{
  "num_hidden_layers": 8,
  "d_expert": 32,
  "num_attention_heads": 3,
  "head_dim": 64,
  "norm_eps": 1e-05,
  "attn_scale": 0.125,
  "beta2": 0.95,
  "schedule": "wsd"
}
Below are experts of layer 5 (counted from 0) of a mixture-of-experts language model. Rows are named router (the router's row for the expert) and show model dimensions 0-191. Each number is 200 + 20 x the weight over its row's rms, rounded and kept within 0 to 999.
After each expert's rows: a language model's description of what the expert responds to. This comes from a sample of Wikipedia text that the model never trained on.

# expert 29
router,193,213,220,196,170,201,175,219,162,195,167,177,216,206,201,155,198,189,213,213,248,233,172,189,205,207,212,220,189,184,194,175,198,162,188,225,194,182,195,203,184,201,191,208,201,191,200,207,178,202,220,187,190,244,235,201,181,223,189,203,181,227,199,215,222,245,197,182,230,207,165,187,171,199,175,196,199,219,201,236,201,220,215,168,209,216,199,204,172,210,183,207,185,216,181,169,190,217,188,216,175,203,183,221,194,187,223,214,202,178,216,202,218,191,215,199,155,187,181,199,247,207,198,185,225,206,209,201,200,194,207,192,212,167,212,186,195,202,223,219,220,204,205,176,191,199,251,200,178,224,226,157,207,189,241,230,232,231,215,185,189,193,192,215,222,222,238,204,203,214,191,203,242,174,160,165,219,213,181,183,161,190,209,188,167,203,219,208,184,196,177,185
What it handles: Mid-word an/on pieces. Short interior syllables like an, on, and, ard, z inside words and names, such as expl-an-ation, underst-and-ings, reg-ard-ing.

# expert 32
router,218,199,161,203,177,197,173,197,175,177,159,176,236,191,187,180,221,201,180,220,232,208,207,223,168,213,182,194,206,172,208,195,183,206,213,192,204,173,196,224,171,188,199,231,206,186,197,200,174,221,225,206,182,172,209,204,178,176,197,214,202,230,206,209,235,205,168,143,216,141,215,208,199,188,200,235,155,216,231,230,206,225,206,230,203,206,190,166,162,188,202,193,191,188,177,162,209,187,194,212,180,188,204,229,205,186,214,210,191,191,197,173,205,259,225,175,204,193,213,194,189,205,177,215,206,179,209,223,199,200,189,217,190,205,196,204,192,180,249,218,212,221,227,198,189,176,229,231,228,207,217,179,202,214,225,221,184,197,229,187,199,199,204,218,167,163,233,206,224,197,212,198,198,180,198,193,208,235,191,205,194,196,201,210,220,220,202,202,192,217,237,177
What it handles: Determiners after prepositions. Articles and possessive determiners following a preposition in prose, mostly the, also his, their, this, every.

# expert 31
router,174,172,230,154,188,165,177,183,208,196,185,175,197,196,209,188,196,173,167,182,214,237,186,232,188,195,202,201,204,165,219,176,241,188,217,183,207,228,207,207,179,220,207,183,179,198,179,212,204,192,208,217,192,224,206,219,163,211,198,199,146,165,212,193,201,224,175,185,234,184,175,186,199,195,231,214,215,223,169,190,209,191,205,226,213,187,222,224,178,201,207,208,193,213,186,173,175,221,217,201,183,197,216,195,196,221,223,213,201,189,231,196,150,176,225,204,184,159,230,169,229,230,185,191,168,220,230,225,205,205,197,190,209,178,208,212,189,200,229,204,229,209,225,191,180,197,190,196,225,208,210,162,196,213,240,204,186,213,201,185,203,187,205,205,173,205,187,181,210,203,219,198,192,184,205,224,209,246,165,197,174,229,181,214,198,232,197,198,155,186,218,224
What it handles: Word-final suffix pieces. Closing pieces of words and names after a consonant-ending stem, like us, in, ot, le, ex, as in Fav-us, pil-ot, Mar-x, Marc-in.

# expert 44
router,222,209,194,185,216,200,183,181,207,193,198,187,190,181,173,216,200,194,184,225,231,230,199,223,188,219,211,176,203,199,216,179,195,192,200,205,171,168,183,213,189,199,216,209,214,174,185,185,192,215,222,203,172,197,192,196,167,186,173,199,170,203,235,179,256,239,206,190,230,207,191,194,197,187,214,179,207,194,223,184,202,256,196,214,219,200,213,184,186,172,174,211,191,205,166,170,176,181,175,223,189,232,206,218,178,157,208,211,202,231,240,211,190,191,194,210,209,175,193,212,221,234,181,211,170,193,232,175,208,183,174,200,214,160,211,173,221,178,210,202,191,199,217,204,216,185,166,228,199,219,225,218,218,200,220,202,205,241,222,219,206,173,168,191,190,198,168,181,218,211,210,173,190,178,183,194,186,236,178,158,187,234,204,178,222,214,217,229,160,185,220,211
What it handles: Mid-word letter clusters. Word-internal or final pieces like is, as, x, im, el in names and loanwords, e.g. bourgeo-is, Fais-al, Fort-as, Che-v-rolet.

# expert 37
router,211,192,149,184,194,197,186,200,219,165,185,226,207,225,212,169,213,202,186,209,206,213,177,197,172,223,210,199,223,200,215,223,151,167,183,180,213,200,198,212,188,215,172,206,213,211,197,193,208,201,174,177,152,229,216,207,197,211,182,200,190,191,196,217,196,240,207,171,217,171,221,191,211,201,207,225,182,166,213,211,228,164,220,216,190,211,198,203,172,222,196,204,171,154,234,181,195,161,148,209,183,201,191,198,207,190,209,213,183,226,195,181,215,194,228,214,204,208,170,213,234,232,234,206,194,188,185,170,224,212,220,181,192,193,207,200,164,187,214,228,187,195,206,228,202,200,199,226,194,222,182,200,218,212,245,187,160,214,230,196,189,192,191,208,204,186,196,203,199,194,218,210,174,204,167,193,197,219,158,192,164,220,214,217,179,234,239,218,214,165,186,212
What it handles: Letters h and c. h, c and H or C pieces, either inside words like some-h-ow, alco-h-olic, New-h-aven, or opening words like c-ensured, C-ritic, Nasrull-ah.

# expert 18
router,206,159,184,168,176,172,185,216,189,184,195,183,235,192,213,152,194,204,228,203,190,238,202,213,215,209,197,223,203,181,230,208,178,182,199,163,192,199,202,194,144,244,191,196,186,189,200,184,211,192,203,187,169,201,190,203,192,198,186,196,198,176,224,183,203,230,212,144,244,201,195,205,196,205,207,220,179,147,209,202,205,218,221,222,157,210,168,195,184,228,224,180,201,178,195,192,221,181,178,201,208,192,206,222,182,189,228,210,232,189,233,211,200,197,208,172,201,167,169,208,206,223,191,210,204,198,205,217,233,215,217,186,193,187,205,192,226,230,171,187,238,186,223,181,232,206,220,224,204,226,199,204,219,217,222,192,152,212,232,205,225,193,200,207,185,203,172,195,235,195,228,190,205,196,189,183,170,186,204,180,180,217,198,234,203,236,209,211,229,203,220,209
What it handles: Capitalized word starts. Capital letter pieces opening proper names mid-sentence, often after "the", such as B-oston, V-illa, D-erbyshire, and asteroid designation letters.

# expert 58
router,161,175,181,206,205,191,181,196,220,167,199,206,217,193,166,179,180,190,235,219,187,165,207,214,191,228,197,194,188,184,239,184,206,188,172,206,206,204,201,216,168,213,223,169,169,175,214,207,201,225,204,194,155,182,206,196,173,183,197,205,194,179,189,214,247,215,229,175,223,201,223,166,180,220,190,212,212,217,200,199,230,202,228,223,193,186,205,182,173,192,198,177,185,188,215,179,202,171,176,210,174,184,177,233,191,148,234,243,203,208,229,179,213,244,242,195,202,162,186,203,223,234,169,206,213,235,207,228,228,218,172,204,203,207,222,174,194,214,242,204,217,213,198,180,226,182,199,187,208,214,206,206,194,224,210,192,188,237,192,187,234,185,215,210,183,208,233,208,213,222,204,205,195,200,201,229,213,201,161,201,201,197,183,183,213,206,195,185,199,168,204,204
What it handles: Plural s suffix. Plural or possessive s closing nouns, as in uniforms, interviews, Bros., Stoecklin's, plus word starts like inc, Jr, who.

# expert 34
router,227,205,193,198,210,180,175,181,211,171,170,182,197,196,192,190,167,234,206,199,196,241,241,210,213,200,195,200,223,201,244,214,178,194,178,195,224,188,218,226,168,183,199,172,205,199,200,201,180,211,185,186,196,233,180,203,188,207,195,185,184,199,189,199,208,245,202,165,218,229,192,186,254,218,171,197,178,190,194,217,215,205,191,202,210,211,201,161,163,179,185,187,227,193,175,176,197,159,179,207,196,190,184,193,202,196,216,215,236,183,237,168,184,200,225,208,218,182,217,211,188,232,206,227,229,225,214,186,213,198,214,203,205,168,199,191,189,204,206,227,195,181,220,195,178,180,170,176,191,200,189,172,220,211,199,215,220,171,181,195,235,188,201,244,215,186,207,176,182,220,184,221,247,175,187,251,203,213,182,190,185,227,231,209,191,238,165,216,186,199,213,194
What it handles: Letter b pieces. b or B pieces starting or inside words, as in Abbey, Archbishop, banker, banner, plus similar fragments like ass, L, ible.

# expert 47
router,221,170,200,175,149,161,187,202,205,186,189,176,196,243,200,173,180,157,222,192,234,222,206,224,199,211,210,203,185,181,236,210,204,185,225,201,182,188,175,180,184,218,215,214,199,138,203,205,189,180,213,198,208,191,196,188,168,205,204,205,178,181,186,178,229,228,173,188,241,190,213,206,217,195,197,243,217,199,186,187,229,176,199,169,206,209,233,213,203,201,206,178,224,181,209,190,185,186,208,184,198,200,167,188,200,199,198,206,233,213,189,189,182,210,212,218,152,186,185,215,227,222,213,201,207,243,225,163,215,180,205,205,180,149,198,216,182,172,227,187,208,196,212,211,196,197,209,209,192,244,172,210,243,192,205,191,185,194,185,211,200,188,206,217,194,212,197,203,223,227,194,198,189,170,198,231,200,214,179,160,199,235,227,229,184,226,212,225,185,191,227,203
What it handles: Mid-word t/r syllables. Interior pieces like ure, ight, it, atch, ict, aph after short stems, such as meas-ure, telegr-aph-ic, p-aint-ing, Pol-it-ical.

# expert 9
router,242,198,191,172,180,176,186,190,188,178,195,149,187,181,168,178,179,216,218,219,168,246,214,222,202,211,185,215,204,200,242,183,186,198,228,186,216,210,192,200,187,238,180,169,215,211,168,185,180,193,222,200,182,209,197,192,173,188,179,190,222,196,180,167,218,237,184,172,242,222,182,208,205,186,177,227,212,169,197,238,214,225,197,186,179,210,199,201,163,168,216,212,191,190,188,184,187,202,188,216,160,222,187,205,194,195,211,196,210,188,214,204,223,188,215,192,162,184,187,177,215,199,180,232,223,205,257,185,192,208,201,200,213,186,194,211,180,171,211,221,200,192,239,198,191,189,193,204,189,216,188,192,214,209,213,214,168,203,207,171,196,197,206,199,206,194,196,236,216,175,177,231,224,194,183,234,219,175,186,216,183,233,190,206,212,232,200,224,181,190,245,238
What it handles: Mid-word ac/ar/ag pieces. Word-internal fragments such as ac, ar, ag, id, b, er inside names and words, e.g. Le-ag-ues, Pl-ac-id, am-id-st, b-ars.

# expert 7
router,197,195,192,222,191,182,186,199,206,185,197,216,225,213,207,192,222,222,175,220,185,196,189,206,169,242,215,185,213,189,227,216,197,172,177,206,202,193,205,197,186,210,167,188,176,168,209,202,180,235,221,180,185,189,228,218,208,210,193,202,192,198,201,190,217,251,214,179,211,185,215,202,198,191,164,194,185,199,211,186,210,195,236,219,195,204,205,195,168,179,205,191,174,223,176,176,203,185,190,166,196,212,183,218,193,180,237,232,233,199,224,186,224,220,205,207,175,172,207,217,211,254,216,229,224,183,195,188,201,154,186,204,182,158,222,180,221,200,223,219,262,209,212,196,220,170,171,194,205,227,223,190,201,194,181,197,168,186,263,188,225,211,172,216,223,164,204,210,210,191,206,194,213,183,205,156,173,217,189,164,199,226,195,177,199,215,176,202,217,194,214,197
What it handles: Units and w/e/m pieces. Unit abbreviations after numbers (km, m, mi, ft, mm, %) plus mid-word pieces e, w, m, as in other-w-orldly, eight-e-enth.

# expert 13
router,204,199,168,203,215,193,187,224,171,197,180,202,229,164,186,183,175,182,205,189,184,220,189,210,200,210,194,210,210,163,237,187,189,179,202,181,196,183,168,214,167,205,228,223,177,172,190,239,187,213,219,213,203,218,237,180,203,186,191,185,167,189,230,193,216,234,192,182,239,169,196,186,196,181,180,198,166,195,208,178,214,216,227,223,196,220,214,190,170,170,216,165,234,182,185,176,210,171,203,202,199,202,190,202,190,185,209,228,224,179,212,206,216,215,205,202,221,173,208,219,195,230,215,194,216,177,214,230,202,149,206,220,222,187,230,182,210,238,190,209,202,195,209,185,207,204,230,211,210,221,187,158,190,208,212,213,173,180,202,188,251,177,178,207,182,182,212,152,203,226,214,237,197,205,193,239,191,191,195,233,207,212,156,217,187,226,186,207,189,208,203,166
What it handles: Word-initial consonant pieces. Opening consonant piece of a common word split after the, a, and or of, like r-isk, r-outes, tr-aveled, p-icks, b-ands.

# expert 8
router,200,181,172,193,183,193,179,201,189,188,182,192,188,190,227,173,204,215,170,197,194,223,186,215,213,225,236,207,184,201,188,187,201,177,209,195,173,194,227,229,148,242,177,231,216,172,199,189,157,179,207,197,144,207,203,197,182,189,189,206,186,208,227,208,218,279,189,173,198,170,167,211,238,208,185,232,183,191,191,189,230,213,210,182,199,204,230,195,184,227,197,194,196,202,204,185,192,185,188,227,200,213,194,204,166,206,221,236,233,187,186,205,214,222,216,174,211,190,161,206,231,200,225,179,194,224,215,190,182,226,170,196,193,201,185,167,209,187,239,222,199,211,186,186,204,175,221,201,189,226,210,173,208,232,208,195,203,201,213,188,205,204,168,202,189,217,231,162,208,206,220,216,209,187,196,188,210,223,197,185,182,224,220,192,210,211,165,232,206,209,234,226
What it handles: Digits in numbers. Single digit tokens inside years, statistics, coordinates and table figures, e.g. 20-2-3, 198-5, 5,57-2.

# expert 3
router,214,180,207,203,227,181,185,202,158,212,172,200,208,179,167,167,231,199,251,224,179,210,195,210,190,184,208,212,219,209,184,198,174,198,211,214,184,202,212,204,188,220,168,209,190,195,213,167,194,212,206,181,201,170,170,236,189,183,205,210,188,227,211,208,229,243,190,195,213,168,185,207,213,207,196,204,143,193,201,186,201,198,225,202,184,204,200,184,188,194,202,186,208,175,201,178,185,193,221,200,179,207,183,190,185,191,216,236,213,181,202,191,173,256,227,193,194,179,216,220,182,246,227,217,181,184,224,204,185,175,211,197,176,191,214,197,184,173,231,184,182,216,222,205,199,193,204,177,165,210,208,226,207,192,211,214,155,187,227,204,231,205,163,211,214,214,203,191,218,183,182,173,196,209,209,186,183,255,168,174,195,230,182,207,200,192,201,195,167,196,259,240
What it handles: Mid-word m/re/se fragments. Short word-internal pieces like m, re, se, te inside longer words, e.g. inflam-m-atory, confir-m-ation, one-ter-m, ver-te-bra.

# expert 21
router,186,185,177,178,185,172,185,205,173,171,179,202,218,187,229,166,171,215,202,189,197,211,194,219,213,228,230,214,199,200,198,216,198,191,185,183,176,236,190,193,155,242,179,240,212,189,219,171,172,202,206,199,170,212,209,197,176,162,178,221,185,219,243,209,214,247,213,205,215,201,183,214,220,207,163,191,196,167,205,203,225,213,209,203,189,209,185,174,198,208,190,212,184,168,205,181,190,187,189,214,181,207,168,172,179,191,247,210,250,219,232,176,229,198,196,183,206,200,203,178,223,234,189,208,189,206,174,166,192,192,186,199,163,209,188,155,195,221,208,204,199,206,213,194,216,197,187,167,190,214,221,202,220,216,214,202,150,199,224,212,233,161,196,179,229,200,220,181,222,207,188,205,213,182,188,182,221,238,192,194,207,228,210,237,216,210,187,200,203,210,207,196
What it handles: Digits and acronym letters. Single digits in years and catalogue numbers, and capital letters inside acronyms and codes, e.g. UNESC-O, RSC-D-S, 200-2, 2000-004A.

# expert 43
router,173,195,172,174,224,222,200,193,155,182,150,220,252,234,183,196,170,191,203,212,170,209,206,192,164,177,196,177,204,196,217,189,195,148,217,209,185,206,159,183,164,207,213,203,192,201,187,214,179,205,202,177,184,176,213,200,214,204,190,179,175,207,207,208,214,230,185,167,239,166,184,177,168,179,207,192,184,194,175,212,215,218,206,196,225,203,201,206,204,172,193,238,174,192,188,174,201,182,205,214,184,213,209,193,202,189,211,220,194,170,221,162,205,224,203,197,239,178,193,189,221,233,237,203,223,209,179,217,245,198,209,176,201,222,216,178,212,220,212,235,199,211,212,195,236,177,222,219,205,181,183,199,208,224,254,188,188,185,217,208,207,201,183,213,181,205,214,182,239,183,219,186,202,209,219,208,199,198,197,212,176,212,167,200,188,190,204,186,215,203,238,225
What it handles: Prefixes and consonant clusters. Word-opening prefixes and clusters such as sup, sp, dis, sub, trans, dr, and mid-word r, as in sup-ermarket, sp-eed, disast-r-ous.